Weights of a small mixture-of-experts language model, trained from scratch on English Wikipedia.
Size: width 256, vocabulary 29640, 53.8M parameters.
Below are experts of layer 3 (counted from 0) of a mixture-of-experts language model. Rows are named router (the router's row for the expert) and show model dimensions 0-255. Each number is 128 + 24 x the weight over its row's rms, rounded and kept within 0 to 255.
After each expert's rows: a language model's description of what the expert responds to; "mostly gets" lists some tokens that are sent to it at least half of the time. This comes from a sample of Wikipedia text that the model never trained on.

# expert 31
router [133 118 140 105 135 122 152 107 142 109 102 107 100 121 164 141 100 101 112 108 151 137  96 128 139 147 143 124 120 165 133 122 158 116 121 176 118 119 102 154 137 125 145 125 109 117  96 131 116 142 163 134 134  84 113 162 125 118 138 161 170 125 138 166 118 112  68 145 154 123 122 106 147 119 107 124  74  83 133 167 156 107  99 125 136 133 142 131 137 105 121  93 148  84 174  87 102 110 159 123 131 159  72 114  77  96 133  98 188 139 159 110 118  99 122 147 116 161 139 164 163 125  97 101 143 120 127 104 108 150 125  76 109 139 142 137 148 124 137  67  96 150 113 139 113 148 161 118 126 176 146 147 105 129 113 134  97 152 134 133 167 135 160 151 103 107 147 114 123 102 145 146  98 116 143 116 111 110 117 140 120 110 117 141 128 147 139 148 127 111 112 134 110 163 129 147 119 112 116 152 103 112 107 110 113 120 122 123 157 129 115 114 104 105  84 137 115 142 133 160 130 135 116 146 169  89 123 132 114 157  77 151 193  67  61 120 128 111 149 143 102 115 141 148 155 163 121 190  94 112 159  99 160 128 149 145]
What it handles: Second halves of years after 19 or 20, such as 18 in 2018 or 08, plus zeros and figures in stats and certification tables.
mostly gets: "10", "08", "83", " Japan", "09", "00"

# expert 29
router [142 142 109  97 148 113 160 113 145 115  90 109 114 155 193 137  88 110 108 120 163 118 103 137 129 147 161 107 151 156 134 138 168 156 147 156  88 148 114 153 146 142 123 142 139  97  99 110 135 141 123 117 104  92 118 164 156 116 121 153 158 135 164 102 135 119  72 158 150 123 150 109 138 136 143 117  78 145 106 159 122 125  91 138 147 131 141 132 130 134 110 140 127  97 131  84 117 135 145 149 125 131 111 119  82  89 121 119 146 122 118  68 127 110 110  90 137 161 121 158 112 157 114 107 122 108 106  92 147 142 110  82  97 134 148 172 166 113  93 136 129 154 115 100 147 147 145 129 124 120 143 118 105 102 100 116 111 156 134  96 133 113 136 137  89  55 163  93 102  92 154 148  93  77 152 150 131 116  96 119 128  80 114 130 132 145 118 164 111 115 121 139 134 134 111 136 104 141 144 141 115 137 109 112 155 133 107 119 121  82 112 127 132 126  93 141 106 118 101 124 113 113 127 209 152  88 141 118 134 120  83 134 171  79 118 140 106 109 131 130 139 132 147 139 143 148 105 190 104 130 164 141 164 138 184 137]
What it handles: Scattered tokens in tables and lists, such as —; chart dashes, digits, unusual symbols, and names like House, Bridge, John, Johnson.
mostly gets: " Bridge", " House", " Jordan", " Johnson", " during", " John"

# expert 12
router [138 136 119 117 111 134 106 133 139 144 128 123 159  90  85  81 137  94 159 120 107 108 136 125 129 114 143 126 145  69 127 128 113 123 132 102 154 141 114 108 128 153 151 120 130 110 109 106 139 156 126 121 129 143 124 143 165 152 144 112 109 110 137 121 101  98 153  85 112 115  90 139 101 147 140 120 120 145 123 126 146 108 148 154 127 132 138 156 132 168 170 136 100 106 124 116 162 143 126  66 157 150  98 148 177 132 100 110 122  74  79 140 131 118 148 166 141  90 112 103  84  91 138 137 121 101 144  97 111 127 161 149 128 139 136  94  84 130 148 114 110 113 110 156 156 130 128 107 147  99 124 149 151  80 194 117 148 136 104 119 117 106 132 151 142 112  91 105 116 158 131  99 184 116 112  75 144 126 132 101 157 157 121 157 100 149 126  80 153 115 115 125 155  69 113 136 124 128 145 117 126 156 141  94  81  93 130 124 105 119 130 188 116 130 171 136 135 103  99 118 149 152 114 123 110 150  90 104 107 139 119 100 122 131 136 120 117 165 136 128 137 100 141 159 139 124 145  34 100 152 135 149 151 127  96 169]
What it handles: Word-internal pieces like er, ed, ing, th, ar inside rare words, names and technical terms, as in Pawcatuck, Enlargement, Methylprednisolone.
mostly gets: "er", "ed", "th", "ing", "k", "t"

# expert 8
router [139  92 159 122  90 172 127 108 105 106 124 137 133  90  45 125 157 161  98 123 122 168 101 151 111 108 143  84  93  94  91 135 153 127 163 118 126 113  76 152 133 118 110 150 157 112 117 149 163 146 157 124 163 147  81 140 158 131 145 149 128 101 114 141 102 130  99 133 139 134  97 129  98  94 124  93 112  96 159  94  90 149 149 111 149 155 130 154  97 160 132 139  93  98 129 103 119 159 134 123 144 119 131 138 124 170 110 158 121 139 120 112  96 103 135 116 123 131 116 140 156  77 143 169 151 159 111 152 132 119 146 157 129  85  89  82 159 154 165 101 116 125 124 174  89 155 104 119 115 153 172 135 140 115  93 110 129 149 155 150 114 161 148 155 107  96  95 136  98 160  98 157 117 117 133 141 140 131 116 137 155 123 119 127 107 137 110 115 156 118 107  73 128 153 121 120 109  82 122 121 118 132 128 153 118 136 145 143 101 130 113 161 169  98 127 129 104 148 113 114 149 104 112 168 104 132 126 115  82 161 163 120 115 137 122 159 110 123  73 101 127  99 144 133 113 139 106 132 143 150 103 146 102  91 161 132]
What it handles: Single letters, often capitals, that begin a word after a space, quote, bracket or URL slash, as in W. W., Noll, gwc.
mostly gets: " P", " G", " D", " K", " L", " R"

# expert 33
router [134 117 137  94 140 108 125 121 172 125  91 128 115 101 177 140 148 116 112 147 161 157 100 138 159 181 145 113 129 106 125 133 135 105 159 160 103 170 131 140 141 150 129 111 127 136 117 121 126 140 118 122 126 124  88 130 159 122 119 176 160 151 143 116 153 113  87 154 139 137 134 128 112 149  90 110 105 106 114 143  98 114 109 111 155  84 126 124 144 122  93 144  91  73 144  87 145 124 113 112 136 133 106 134  84  97 143 141 128 104 166 131 127 125 106 168 162 136 103 117 139 141  55 124 132 118 117  99 117 109 161  82 131 115 118 140 132 164 110  93 118 134 119 137 102 136 116 128 132 122 134 150 164 139 106 120 143 134 117  92 103  88 114 138 116  77 158 100 166 114 185 152 103  95 137 179 120 154  82 128 150 137 128 119 127 148  91 155 116 150 127 142 135 169 138 142 108 170 146 120 116 113 135 101 166 110 131  87 114 128  95 143 101 159 112 155 136 145 125 171 141 102 123 181 126  98 182 156  88 116  90 139 146  83 124 108 116 129 177 123 176 133 151 119 171 145 118 155 120 151 117 124 164 139 176 132]
What it handles: Given names, nationality adjectives and named entities mid-sentence, such as Ahmad, Eurovision, Shell, British, Michael, Winchester.
mostly gets: " British", " James", " Paul", " Michael", " David", " German"

# expert 30
router [115 122 129  96 116 106 128 123 111  72 133  99 141 119 148 119  99  96 134 134 142 136  89 122 167 159  90 108 136 132 125  84 132 103 137 166  90 123 152 123  61 114 162 121 136 105 114 108 129 128 121 125 106  89 144 148 129 151 154 111 150 135  98 161 123 148  58 147 144 132 151  72 110 139  88 138 128 125 149 103 186 113  78 130 148 134 161 136 106  72 126 116 143 103 143 124 150 137 139 110 101 162 128  98 144 103  65 106 125 153 164 154  78 126 122 114  96 178 133 139 126 140 131 109 130  92 116 112 128 133 110  92 123 119 108 115 105 172 119 151 111 143 124 135 123 119 130  83 125 154 110 113 126  77  97 135 136 111 144 114 150 107 139 168 137  78 159 151 101 100 169 155 131  94 128 110 100 146 111 102 112 142 119 147 115 127 105 182 135 134 102 164 133 133  95 147 177 130 109 159 121 103 148 116 130 105 105 122 130  93 125 123 104  92 136 157 149 153  91 103 132 170 112 138 122 122  86 132 156 147 119 178 164 117 124 146 157 115 146 131 102 106 121 143 108 114 109 161  99 115 150 102 136 152 151 132]
What it handles: Table cell pipes and dashes, adjectives like former, new, second, original, and the word piece ical in "Chemical compound".
mostly gets: "–", " new", " former", " early", " –", " second"

# expert 20
router [122 102 114 118  93 131 125 124 145  92 118 168 132  91 124 134 120 123 127 100 151 165 128 132 179 150 144 115  91 130 123 132 103 109 146  96 143 150  90 152 126 137 114 134 147 149 111  93 132 151  96 130  98  92 102 110 133 178 137 100 129 126 182 157 145 123 118 127 146 123  94 149 131  66 141 118 123 118 134 149  70 185 108 123  97 125 117 128  92 181 110 112 115 125  99 121  82 122 139 125 145 117 164 146 118 137 149 145 160 120 133 101  99  97 118 119 120 116  81 104 139 129 141 130 161 184 127 116 107  71 151 138 167 143  99 113 117 170 157  78 129 147 143 135 113 152 102 124 140 120 172 154 177 123 110 153 118 149 103 109 127 102 143 152  89  95 125 106  95 101 147 149 138 115 127 156 140 105 109 129 136 114 118  90 112 125  91 118 104 132 113 110 108 127 155 122 130 101 129 109 102 124 128  72 106 130 142 109 116 108 152 134 147 145 117  98 156 124  65 170 107 117 114 152 106 109 143 127  79 103 123 137 160  80 133  97 125 131 134 100 134  82 130 133 187 150 154 156 140 165 143 150 145 166 155 117]
What it handles: First pieces of non-English names, often with diacritics, right after a space, as in Rădulescu, Městských, Räsänen, Pavia.
mostly gets: " M", " T", " K", " Al", " E", " Z"

# expert 10
router [141 146 112 113  80 127 132 115 163 131 148 108 100 116 100 146 109 116 152 129 110 114 102 130 132 135 179 141 147 130 147 103 116 121 102 155 114 120 128 156 156 106 168 139 125 141 122 129 143 148 161 130 152 106 155 152 167  98 130 110 127 127 114 124 135 155 157 165 102 113 142 124 146 140  56 122 113 141 119 164 120 132 105 130 145 124 139 173 111 103 129 147 164 133 106 128 155  60 155 119 102 156 132 124 166 146 157 117 128 144 102 157 148 109  84 160 125 144 139 132 132 110 143 135 135 137 121 123 125 110  99  94  79 149 100 153 139 121 166 109 101 135 123 100 165 144 142 140  86 108 173  99 114 124 103  99  88 162 131 136 110  91 116 161 104 160 173  89 142  81 131 137 109 111 150 109 135  71 127 158  78 121 112 115 138 124 169 138 176 105 152  60 138 136 161 142 115 135 111 153 108  86  76 116 122 100 155 151 111 150 152 145  87 130 154  79  96 112 120 140 133 129  92 139 170 150 118 127 153 126 136 151 160  95  96 136 135 140 124  86 137 150 147 155 112 171 128 138 108 104 130  95 155 132 113 136]
What it handles: Closing parentheses and quotes after numbers, as in "(age 21)" or "(41)", plus two-digit number pieces in dates and coordinates.
mostly gets: ")", "\"", "),", "07", "06", "}"

# expert 17
router [139 112 143 108  98 131 120 125 131 115 122 104 132 159 146 153 159 101 107 120 136 120  91 189  86 152 136  92  98 127 104 165 119  93 124 138 112 163 120 133 145 145 133 172 108 137 133 116 133 125 111 115 108 128  75  97  68 171 115 160 141 111 108 121 152 147  94 139 145 118 113 131  83 145 155 127 151 128 140 129 151  98 114  75 146 130 115 150 100 152  99 105 126  96 117 121 113 147 114 134 147 166 140 141 120 122 132 120  89 141 153 114 105 147 126 182 146  97 107 186 160 158 116 116 109 122 111 130 111 127 182 129 175 129 154 100  90  85  74  98 131 146 160 158  71 147 101 101 114 116 113 137 146 166 110  87 141 139 150 137  98 129 126 178  97 122  92 123 111 145  98 121 126 130 109 126 115  93 104 114 157 124 153 132 139 136  98  66 161 106 125 133 113 128 147 138 119 118 115  79 112 135 176 136 148 167 138 122 128 148  94 128  99 131 106 176 148 140 159 173 138 128 120  72 115 112  75 122 119 105 113  99 134 131 109 131 130 127 152  96 108 124 151 132 131 141 125 112 138 171  96 127 141 129 112 102]
What it handles: Word-initial stems of common nouns and verbs in prose, such as can, end, form, n, retriev, plus "Scientific classification" headers.
mostly gets: " can", " end", " n", " found", " v", " set"

# expert 46
router [164 197 102  99 116 120 154 133 146 172 138 118 106 130 148  71  87 114 142 126 154 168  84  90  83  83 125 106 159 147 154  94 134 147 140 162 105 106  88 132 119 118 133 118 100 122 118 123 149 153 143 131 150 118 151 108 117 127 160 169 168 130 120 118 125 144 122 123 149 145  97 104 137 177  73 135  78  78 129 161 106  70 127 123 171 145 162  81 108 125 122 138 156 119 152 116 131  85 137 143 152 139 115 131 106 159 151 106 155 159 143  95  65 114 106  94  95 147 100 157 139 119 123 122 113  93 124 120 150 149 153 137 135 146 146 127 120 120 139 124 104 144 152 122 130 116 170 125 124 165 125 139 104 108 117 115 108 157 124 165 149 109 152 120 135 105 141 119 135  99 139 127 118 126 149 132 157 146  90 138 123  92 111 125 175 126 143 103 102 112 126  88 103 119 127 156 111 152 145 105 105 142 158  82  84 141 115 161 152 102  89 108 131 126  91  98 135 120 158 109 115 139 134 191 158 131 139 119 118 105 156 135 158  93 108 122 104 142 135 121  90 124 139 129 136 121 137 151 124 120 105 130 168  88 129 149]
What it handles: Digits inside coordinates, measurements and statistics, such as minute/second values, ″W marks, and percentage or score numbers in tables.
mostly gets: "24", "07", "25", "09", "12", "06"

# expert 28
router [121 138  98 132 113 130 159 148 118 138 120 149 151 119 147 108 129 111 130 135  80 102 147  94 140 124 145 151 180 148 125 118 145 108 174 139 150 106 165 131  80  86 141 126 168 143 145 119 104 141  84 105 155 100 173 110 167 130 143 109 160 123 165 143 108 136 101 131 116 120 112 112 154 158 122 125  92 149  67 107 161 100 129 113 139 127  90 114 167 122 120 117 102 132  84 119 156  95 125 111 104 119 104 162 131 111 119 142  99 145 131 143 116 139  71  98 123 157 123  87  98 108 126 127 117 127 134  95 127 136 133 102 157 175 121 120 172 142 151 136 148 129 106 139 145 133 104 148 100  99 137 170 120 120 160 166 132 138  57 106 174 133 107 125 122 128 142 108 137 106 132 106 152 105 106 104 159  82 109 124 130 156 102 178 110 160 140 102 181 122 114 117 106 120  98 130 122 159 156 149 117 137 136 127 153 109 115 106 140 124  90 123 103 165 157 168 108  68 110  74  91  78 149 139 139 124 131 137 169 122 136 157 126 110 101 142 138 103 159 133  90 132  93 168 122 117 150 130 114 145 143 109 163 111 118 128]
What it handles: Last pieces of names and words, often vowel endings like elo, iki, ia, ian, ina, as in Angelo, Thessaloniki, Mezzarota.
mostly gets: "i", "ia", "ian", "o", "ie", "man"

# expert 1
router [122 103 148 156 158 141 107 145 137 161 127 113  75 155 129 132 141 143 166 121 126  92 113 123 124 152 168 173 179 155 126 114 110 162  85 150 156 150 108 155 123 150 148 118 129  96 124 129 131 172  67 149 110 134  99 163 120 163 130  76 122 185  98 123 109 102 140 143 117 125 145  93 139 153 141 117 135 139  99 129 149 116 128 182 141  88 127 124 143 114 151 140 114 130 163 163 151 137 105  94 144 119 155 131 123 122 154  89 102 128 119 162 141 170 134  93  99 137 139 129 158 145 157 100 124 104 108 146 140 126  98 123 165 152 165 122 114 123 112 163 167 139 110 147 152  61 152 138 138 147  82 115 128 130 139 160 138 130 147  82 129 143 131 123 161 172 126 156 143 136  90  89 124 142 117 140 122 138 180 139 155 132 155 161  94 120  96 111  83 141 163 122 167 124 126 127 125 155 153 165 117 115 131 103 110 141 145 149 121 167 156 107 136 155 107 145 179 155 137 137 114 149 118  87 152 118  76 146 122  96 125 128 145 136 111 118 163 106 149  92 101 121 134 146 112 143 156 129 124  98 147 122 102 146 170 149]
What it handles: Verbs and particles after a subject or auxiliary in biographies and histories, such as opened, won, released, born, plus on before dates.
mostly gets: " on", " made", " up", " had", " used", " won"

# expert 36
router [140 115 124 110 160 148  86 116 162 119 156 106 129 161 156 137 131 107 115 126 160 107 153 127 142 103 149 118 105 135 110  90 165 155  82 161 153 134  88 128 108 118 140 175  99  89 118 118 145  88 159 111 138 116 148 158 105 122 148 160 143 149 123 139 130 155  88 133 153 125 111 123 145 153 156 164 134 174 139 152 132 109 148 145 154 144 142 139  93 180 147 111 157 139 104 148  86 156 125  82 124 156 145 115 133 143 138 147 115 131 102 148 114 155 150 132 109 126 123 124 116 143 130 112 125 159 114 114  73 134 114 105 106 154  91 152  71 162 110 177 147 128 132 118  91 151 158 193 126 133 170 120 118 127 175 135  93 137 133 153 153 149 157  92 121 109 163 154 115 109 126 117 120 106 174 106 131 148 138  92 127 159 119 139 114 135 142 127 105 169 111 138 108 121 158 110 147 103  92 136 127 120 112 184  84 137 135 148 159  83 140 177 134 113 137 110 136 109 133 114 104 159 188 113  90 103 139 122 152 144 139  77 101 132  94 178 156 117 101 142 134 140 151 121 106 147 114 126 122 161 116 149 136 133 135  89]
What it handles: Line breaks ending infobox or list lines, the hyphens that start the next item, and hyphens inside ISBN numbers.
mostly gets: "-", "\n", ")\n", "–", "|", ".\n"

# expert 44
router [152 110 110 113 119 130 126  95  93 106 119 112 108 155 131 141 103 113 115 104 142  88  92 109 165 154 166 133 105  82 163 138  80 107 123 176 107 147 124  95 139 139 163 129  97 130 131 107 159 118 137 103 113 108 138 153 148 130  98 151 151 118 120 149 100 116 141 147  91  99  88 148 157 103 142 133  99 117 139 123 150  87  94 162 164 157 163  90  97 104 101 106 153 148 118  92 116 109 152 159 147 148 130 129  72 111 140 145 152 146 109 110 138 153 154 120 111 111 154 126 152 158  86 118 123 120 127 111  86 144 154 103 166 153 134 102 111 153 150 116 110 159 163 109 110 129 120 109  77 108 122 108 119 161 132 121 107 161 148 149 130 166 136 139  98 131 107 153 115 131 161 145 122  94 145 122 147 121  95 102 123 126 110 132 116 147 158 163  90 100 124 157 153 124 152  98 179 114 141  88 111 156 128 124 145  97 165 152 141 136 110 108 107 131 142 102 154 121 126 110 118  85 179 182 159 120 132 118 165 116  92 108  93 109 152 153 117 113 109 153 165 151  99 111 108 155 127 156 177 121 126  90 142 150 158 160]
What it handles: Pipe-plus-newline tokens that close table rows, plus markdown table dividers and other line-final tokens in tables and lists.
mostly gets: " |\n", ")\n", "\n", ".\n", " |\n\n", "\"\n"

# expert 6
router [121 131 119 104 156 147  99 104 171 143 104 164 111 151 159 147 146 104  95 154 158 106 152 162  74 160 110 108 142 126 139 130 134  92 164 174 153 115 110 168 154 104  61 177 109 118 162 119 149 116 147 131 135 151 126 112 122 105 112 111 148 129 111 181  94 139 161 171 142 145 129 106 126 146 133 130  57 143 127 153 140 160 107 116 105 162 136 109 147 124  81 138 106 137 103 135 161 122 142 165 148 155 106 140 138 158 134  93 139 116 113 107 151 130 147  96 122 117 132 109 112 130 143 112 119 105 148 136 139 127  97 124 137 187 129 126 109  95 127 173 128 145  93 115 147 133 151 101 165 136 161 106 123 108 153 128 117 146 130 120 107 153 163 140 105  75 193 122 112 105 125 148 100 113 150 131 159 142 117 153 100  96 107 109  99 150  83  85 128 117 131 144 149 111 115 123 133 164 133  86 135 128  83 170 138 131 150 145 144 160 114 121 105 157 142 152  99  63 157  95 150 147 133 114 130 148 117 146 160 165 109 166 138  88 161 131 130 127 157 130 108 127 140 139 145 135 131 139 120  93 152 110 110  97 132 141]
What it handles: Commas in running prose, especially after dates and years ("On March 6, 1984,"), also in place names and thousands.
mostly gets: ",", "),", "\",", "',", ".,", "—"

# expert 7
router [ 90 128 104 127 143  88 114 115  74  95 146 127 123 141 147 158 164 131 139 195 137 131 100 109 145 135 150 107 103 120 129  92 129 139  99 145 108  97 109  77 101 103 112  68 123 117 150 110 126 125  94 139 129 112 164 129 104 143 113 113 146 153 123 149 127 145 135 162 163 130 130  93 139  83 140 145 118  92 159 116 150 121 109 139 133 129 157 122  85 128 177 136 148 133 150  99 124 101 130 140 123 135  83 103 104 126  93 129 129 150 113 113 113 171 149 136  96 144 138 117 121 101 148 138 130 110  95 103 158 124 120 107 157 178 162 148 104 141 130  93 114 160 108 122 110 159 165 132 107 131  96 111 100 114 124 109 148 101 132 138 184 142 129 119 106 133 157 137 104  94 121 143  97 158 118 131 130 128 112 172 142  93 114 143  90 122 140 171 123 107 103 151 152  85 141 135 183  73  95 147 105 132 112 141 134 188 135 137 108 158 148 108 104  77 161 113 147  90 158 106 179 156 132 132 110 119 149 117 117  98 147 140 160  90 126 147 120 104  97 142  99 103 106 136 133  92 100 127 115 119 163 133 156 148 120 170]
What it handles: Pipe characters between cells in wiki tables, mostly header rows and sports or election statistics; also semicolons in lists and verbs like did, were.
mostly gets: " |", "|", ";", " did", "\";", "\":"

# expert 26
router [139 145 120 103 126 111 140 135 143 111  86  99 123 152 163 153  86 121 117  87 155 128 102 135 142 142 140 129 107 152 119 143 171 123 105 165 115 167 137 155 144 144 155 122 103 127  97 119 146 144 147 127 150 112 100 155 145  90 124 148 158 134 138 177 110  90  83 147 158 129 120 123 120 121 120 148  95 103 102 118 104 106  90 147 125 120 148 145 134 110  98 103 131 124 125 124 111 131 133 130 134 169  79 117 116  95 120 108 144 137 160 103 134  94 104 158  91 150  79 188 150 112 117 114 129 122 126 100 127 149 161  90 104 138 124 161 146 132 118  95  93 148 114 133 128 153 135 127  94 142 150 152 120 111  83 119  90 142 115  98 157 126 135 139  95  86 172  80 131 101 145 152  91 107 178 135 125 142  91 118  83 114  89  85 168 126  87 170 110 141 134 127 147 161 107 139 130 138 132 164 115 103 114  81 143 118 111 118 142  92 112 117 173 110 109 107 108 156 104 126 141 126 114 168 173 109 130 118 116 137  84 125 156  96  92 119  99 120 146 124 154 143 155 147 168 145 125 161  95 111 131 100 164 129 183 101]
What it handles: Capitalized abbreviation pieces and initials such as U, N, E, RE, USA, United, plus fragments inside acronyms, names and numbers.
mostly gets: " U", " United", "M", " University", " E", " R"

# expert 24
router [120 130 134 102 149 127 125 140 152 106  81 100 131 121 177 155 144 103 143 130 123 144 114 119 141 146 133 114 144 127 123 159 148 132 143 180  88 165  98 158 117 154 145 128 131 141 108 121 140 126 103 114 135  90 123 148 145 113 126 176 170 137 163 137 119 122  78 138 162 117 137 109 150 148 132 128  97  99 110 143 106 114  99 139 154 118 126 154 125  93 118 139 125 113 129 104 112 113 158 142 105 142  76 131 103 100 119 100 167 146 156  81 134 109 109 111 134 162 118 155 139 107  57 101 135 123 114 114 116 144 115  63 126 126 134 149 118 136 141 107 126 153 105 140 140 144 157 146 120 162 143 133 139 127 113 125 114 137 108  99 135 100 135 138  93  69 188  79 105 103 184 147  94  96 148 134 113 119  99 125 118 111 107 132 147 147  96 173 120 130 123 128 142 149 129 153 112  98 125 152 121  89 120  89 176 118 107 104 108 160 111 125 153 110 103 120  93 138 107 142 144 134 131 195 144  94 149 170 122 134  89 149 160  67 113 112 142 121 173 119 108 126 165 148 152 157 123 180  94 143 146 127 154 146 176 115]
What it handles: Short table-cell entries like abbreviations, dashes, question marks, Roman numerals and name starts, plus non-Latin script pieces such as Bengali and Cyrillic.
mostly gets: " W", " Y", " US", " +", "+", " No"

# expert 40
router [124 138 135  80 130 117 123 126 176 134  96  87 121 117 177 120 130 107 118 109 150 136 101 116 163 150 186 113 129 157 155 136 145 147 119 181  98 168 105 117 135 149 153 121 134 135 107 113 136 111 143 123 134  86 118 151 124 112 121 153 179 130 128 145 127 116  52 141 156 117 122 119 133 118 126 128 119 117 122 140 123 101  82 118 161 115 121 140 124 102 108 133 119 106 154  88  82 119 140 127 128 150 123 107  65  81 132 118 154 142 181 112 119 100 143 141 121 167  87 137 129 124  66 114 142 119 115  99 115 145 164  70 123 137 141 156 147 138 122 120 109 149 123 145 128 152 150 131 120 129 142 133 143 100 108 123 126 160 135 117 141  96 149 139 127  78 156  88 114  88 204 143  98  99 151 155 129 117  96 148 142 120 105 118 124 153 121 152 110 122  85 134 103 148 117 146 110 140 122 148 114 102 155  95 144 119 115 130 173 121  87 129 129 121 137 121 125 138 125 153 144 126 125 181 161  72 122 135 128 165 103 133 164  70  95 110 126 126 149 127 137 132 189 132 151 139  99 158 106 120 169 100 155 158 145 134]
What it handles: Nouns and adjectives used as modifiers or phrase heads, such as bonus, input, type, Red, ft, often followed by of or in.
mostly gets: " ft", " Red", " Bl", " Candidate", " Final", " DF"

# expert 38
router [124 153 115 131 112 114 126 161 116 137 108 156 126 123 100 136 160 147 157 116  85 117 164 142 102 100  88 100 120 122 125  79 102 131 171 131 114 145 149 157 137 141 134 108  98 138 123 148 115 129 158 141 127 137 112 121 115 172 116 178 139 126 108 130 134 105 146 111 103 138 165 126 124  85 142 101 149 134 102 135  99  97 122  88 130  89 124 130 116 100  78 131 101 105 159 126 112 105 105 150 143 111 162 114  72 131 156 132 142 125 151  91 139 121 110 185 112 135 154 184 142 142 128 114 118 132 198 174 131 135 147 146 155 129 124 109 136 138 117  74 135 152 106 134  99  99 109 122 149 126  95 146 142 158 106 190 169 155 120 119 114 138 141 143 163 147  98 140 161 142 114 131 126 128  98 169 103 141 192 104 152 134 117 110 114 140 102  93 136 101  95 111 128 162 153 132 114 157 111 169 121 153 122 163 143 123 154 119 147 156 149  89 113 129 108 139 106  98 129 158 121 151 182 120 153 120 111 120 173 116 136 143 140 162 169 109 166 122 135 132  94 112 133 105 100 152 108 164 179 120 131 123 137 101  76 108]
What it handles: Quantifiers, negation and attributive modifiers before nouns, such as not, all, first, other, certain, every, only, more.
mostly gets: " first", " not", " this", " other", " two", " all"

# expert 11
router [114 122 124 149 100 106 144 116 112  98 134 136 157 125 119 103 127 122 102 109 144 111 172 119 128 128 164 161  79 124 103 148 156 119 136 109 158 128 155 114 111 126 144 115 115 130 113 102 161 139 104 145 148 122 140 114 101 131 156 136 139 115 175 171  91 110 115 127 102 115 104 130 123 116 100  95  73 127 123 142 127 106 134  97  77 119 133 142 118 127 154  93 101 116  98 118  99 121 137 121 129 145  96 152 122 104 132 143 132 109 143 114 119 119 100  95 121 149 120  81 153  90 156 167 150 131 117  88 106 130 167 152 125 125 127 129 150 133 150 120 119 113 150 154 136 132  90 139 110  94 127 148  95 136 133 113 138 131 131 113 150  96 127 105  90 129 123  70 107  90 115  77 142 101 164  98 169  97 100 104 146 134 129 118 128 138 154  89  95  99  85 158 118  80 119 137 124 107 144 116 164 196  76 121 150 116 126 102  68 109 119 169 132 130 118 135 116 126 161  93 117 161 118 131 125 108 127 115 109 117 126 172 130 127  90 138  76 103 139 102  64 107 132 146 141 131 223 114 143 151 166 137 147 115 159 125]
What it handles: Middle and final pieces of non-English names and places, such as ir in Balıkesir, ova in Giulianova, ada in Theravada.
mostly gets: "u", "as", "i", "ar", "it", "os"

# expert 47
router [132 120 107 126 122 115 155 163  93  98 192 154 129 144 120 168 128 125 147 122 137 140 119 159 121 155 106 119 106 115 140  93  74 143 156 106 144 119 127 121 140 126  97  84 115 117 126 133  52  98 166 102  93 176 140 127 128 131 104  91 131 122  99 118 115 102 154  95 110 142  91 173 134 100 104 156 156 173 143 151 115 171 134 125  74 140 147 122 128 118  94  97  99 143  89 151 104 130 106 139  84 117 123 136 123 133 155 149 128  82 106 149 100 127  81 123 131 142  57 147 146 161 137 156 101 111 112 162 100 117 144 135 124  88 141 127 102 146 142 142 154 121 160 100 127 115 100 160 148 165 120 106 106 100 143  83 144  80 122 120 113 109 139 112 136 157 112 125 103 135  93 112 110 102  97 125 106 145 135 155  81 125 100 121 178 140 156 146 184 173 140 120 153 135 112 142 118 124  96 137 153 132 151 131 151 132  92 143 124 163 146 111 130 108 154 164 107 168 110  95  86 131 137 157 115 139 144 132 112  84 139 133 149 163 122 119 138 126 121 145 113 122 149 106 139 152 112 105 139 101 125 150 132 146 136 116]
What it handles: Articles and possessive determiners before nouns, especially a or an after was in opening definitions, plus spaces before ages or coordinates.
mostly gets: " the", " ", " his", " a", " an", "The"

# expert 16
router [145 147 129 116 106 134 132 116 145 134 115  79 116 139 177 156 113 120 136  80 145 132 105 118 142 146 164 128 130 177 147 129 128 121 119 159  98 146 115 138 138 148 127 123  92  99 112 111 117 145 157 109 137 102 120 162 134 117 129 152 133 135 143 165 105 114  82 143 179 115 132 123 157 174 130 142  87  97 121 192 129 105 110 151 186 131 127 155 155 136 144 115 154  86 149  86 104 100 154 148 113 148  67 123  92  80 144 129 159 156 130  88 141  99 135 131 112 146 121 168 165 120 109 119 114 113 150  98 104 145 120  58  97 149 111 135 114 128 118 110  86 158 116 132 110 164 138 143 134 123 152 137  88  91 108 115 102 168 132 110 180 108 159 168 109  96 152  94 112 103 142 128 120 116 170 120  97 119 103 140  87  97  99 116 151 136 123 156 114 112 141 108 123 142 105 132 127 103 130 154 127 112 102  96 119 123 121 131 165 114 109 107 161  97 122  89 104 114 128 134 134 150 113 176 154 128  97 120 123 109 144 169 181 100 143  97 122 140 146 134 127 148 132 145 135 140 115 153  84  82 143 146 166 110 148 115]
What it handles: Digit pairs that continue years, large counts and IDs, mostly in tables, as in 1978, 2,278,605, 17,000.
mostly gets: "80", "90", "38", "75", "89", "82"

# expert 25
router [122 127 121 110 138 113 169 133 143 111  92 128 141 134 168 156 110 118 141 121 141 171 102 128 158 148 150 117 159 123 145 127 167 135 166 145 103 101 139 124 133 105 137 138 116  92  99 111 102 131 103 109  94  76 137 133 165 104 141 142 154 105 118 117 127 124  98 135 117 134 169 124 155 134  96 122  56 116 110 155 120 121 111 136 120 142 138 131 164 135  75 148 104 101 111  95 157 126 121 138 111 146 138 147 111 103 117 160 126 134 151 152 143 148 107 109 142 150 130  83 152 150  89 115 138 127 139 100 127 147 102  65 134 146 139 180 113 107 117 115 127 155 105 133 119 136  91 129 129 117 127 193  97 128 119 133 105 145 114  96 147 125 140 139  67 112 194  92 159 115 183 169  85 111 128 141 120 136 105 137 128 111 135 153 159 156 110 189 124 119 134 149 130 167 118 146 130 130 136 137 132 106 153 108 176 125 104  89 114 134 111 144 112 167 143 141 112 137 134 112  92 106 113 150 148 102 172 149 144 100 147 151 172  91 111 112 137 125 139 107 112 112  92 137 118 175 113 182 117 151 120  96 168 163 165  95]
What it handles: Country, city and nationality names and their word endings, such as Hungary, Russia, Britain, American, Chicago, York, plus common first names.
mostly gets: " States", " American", " York", " USA", " John", " US"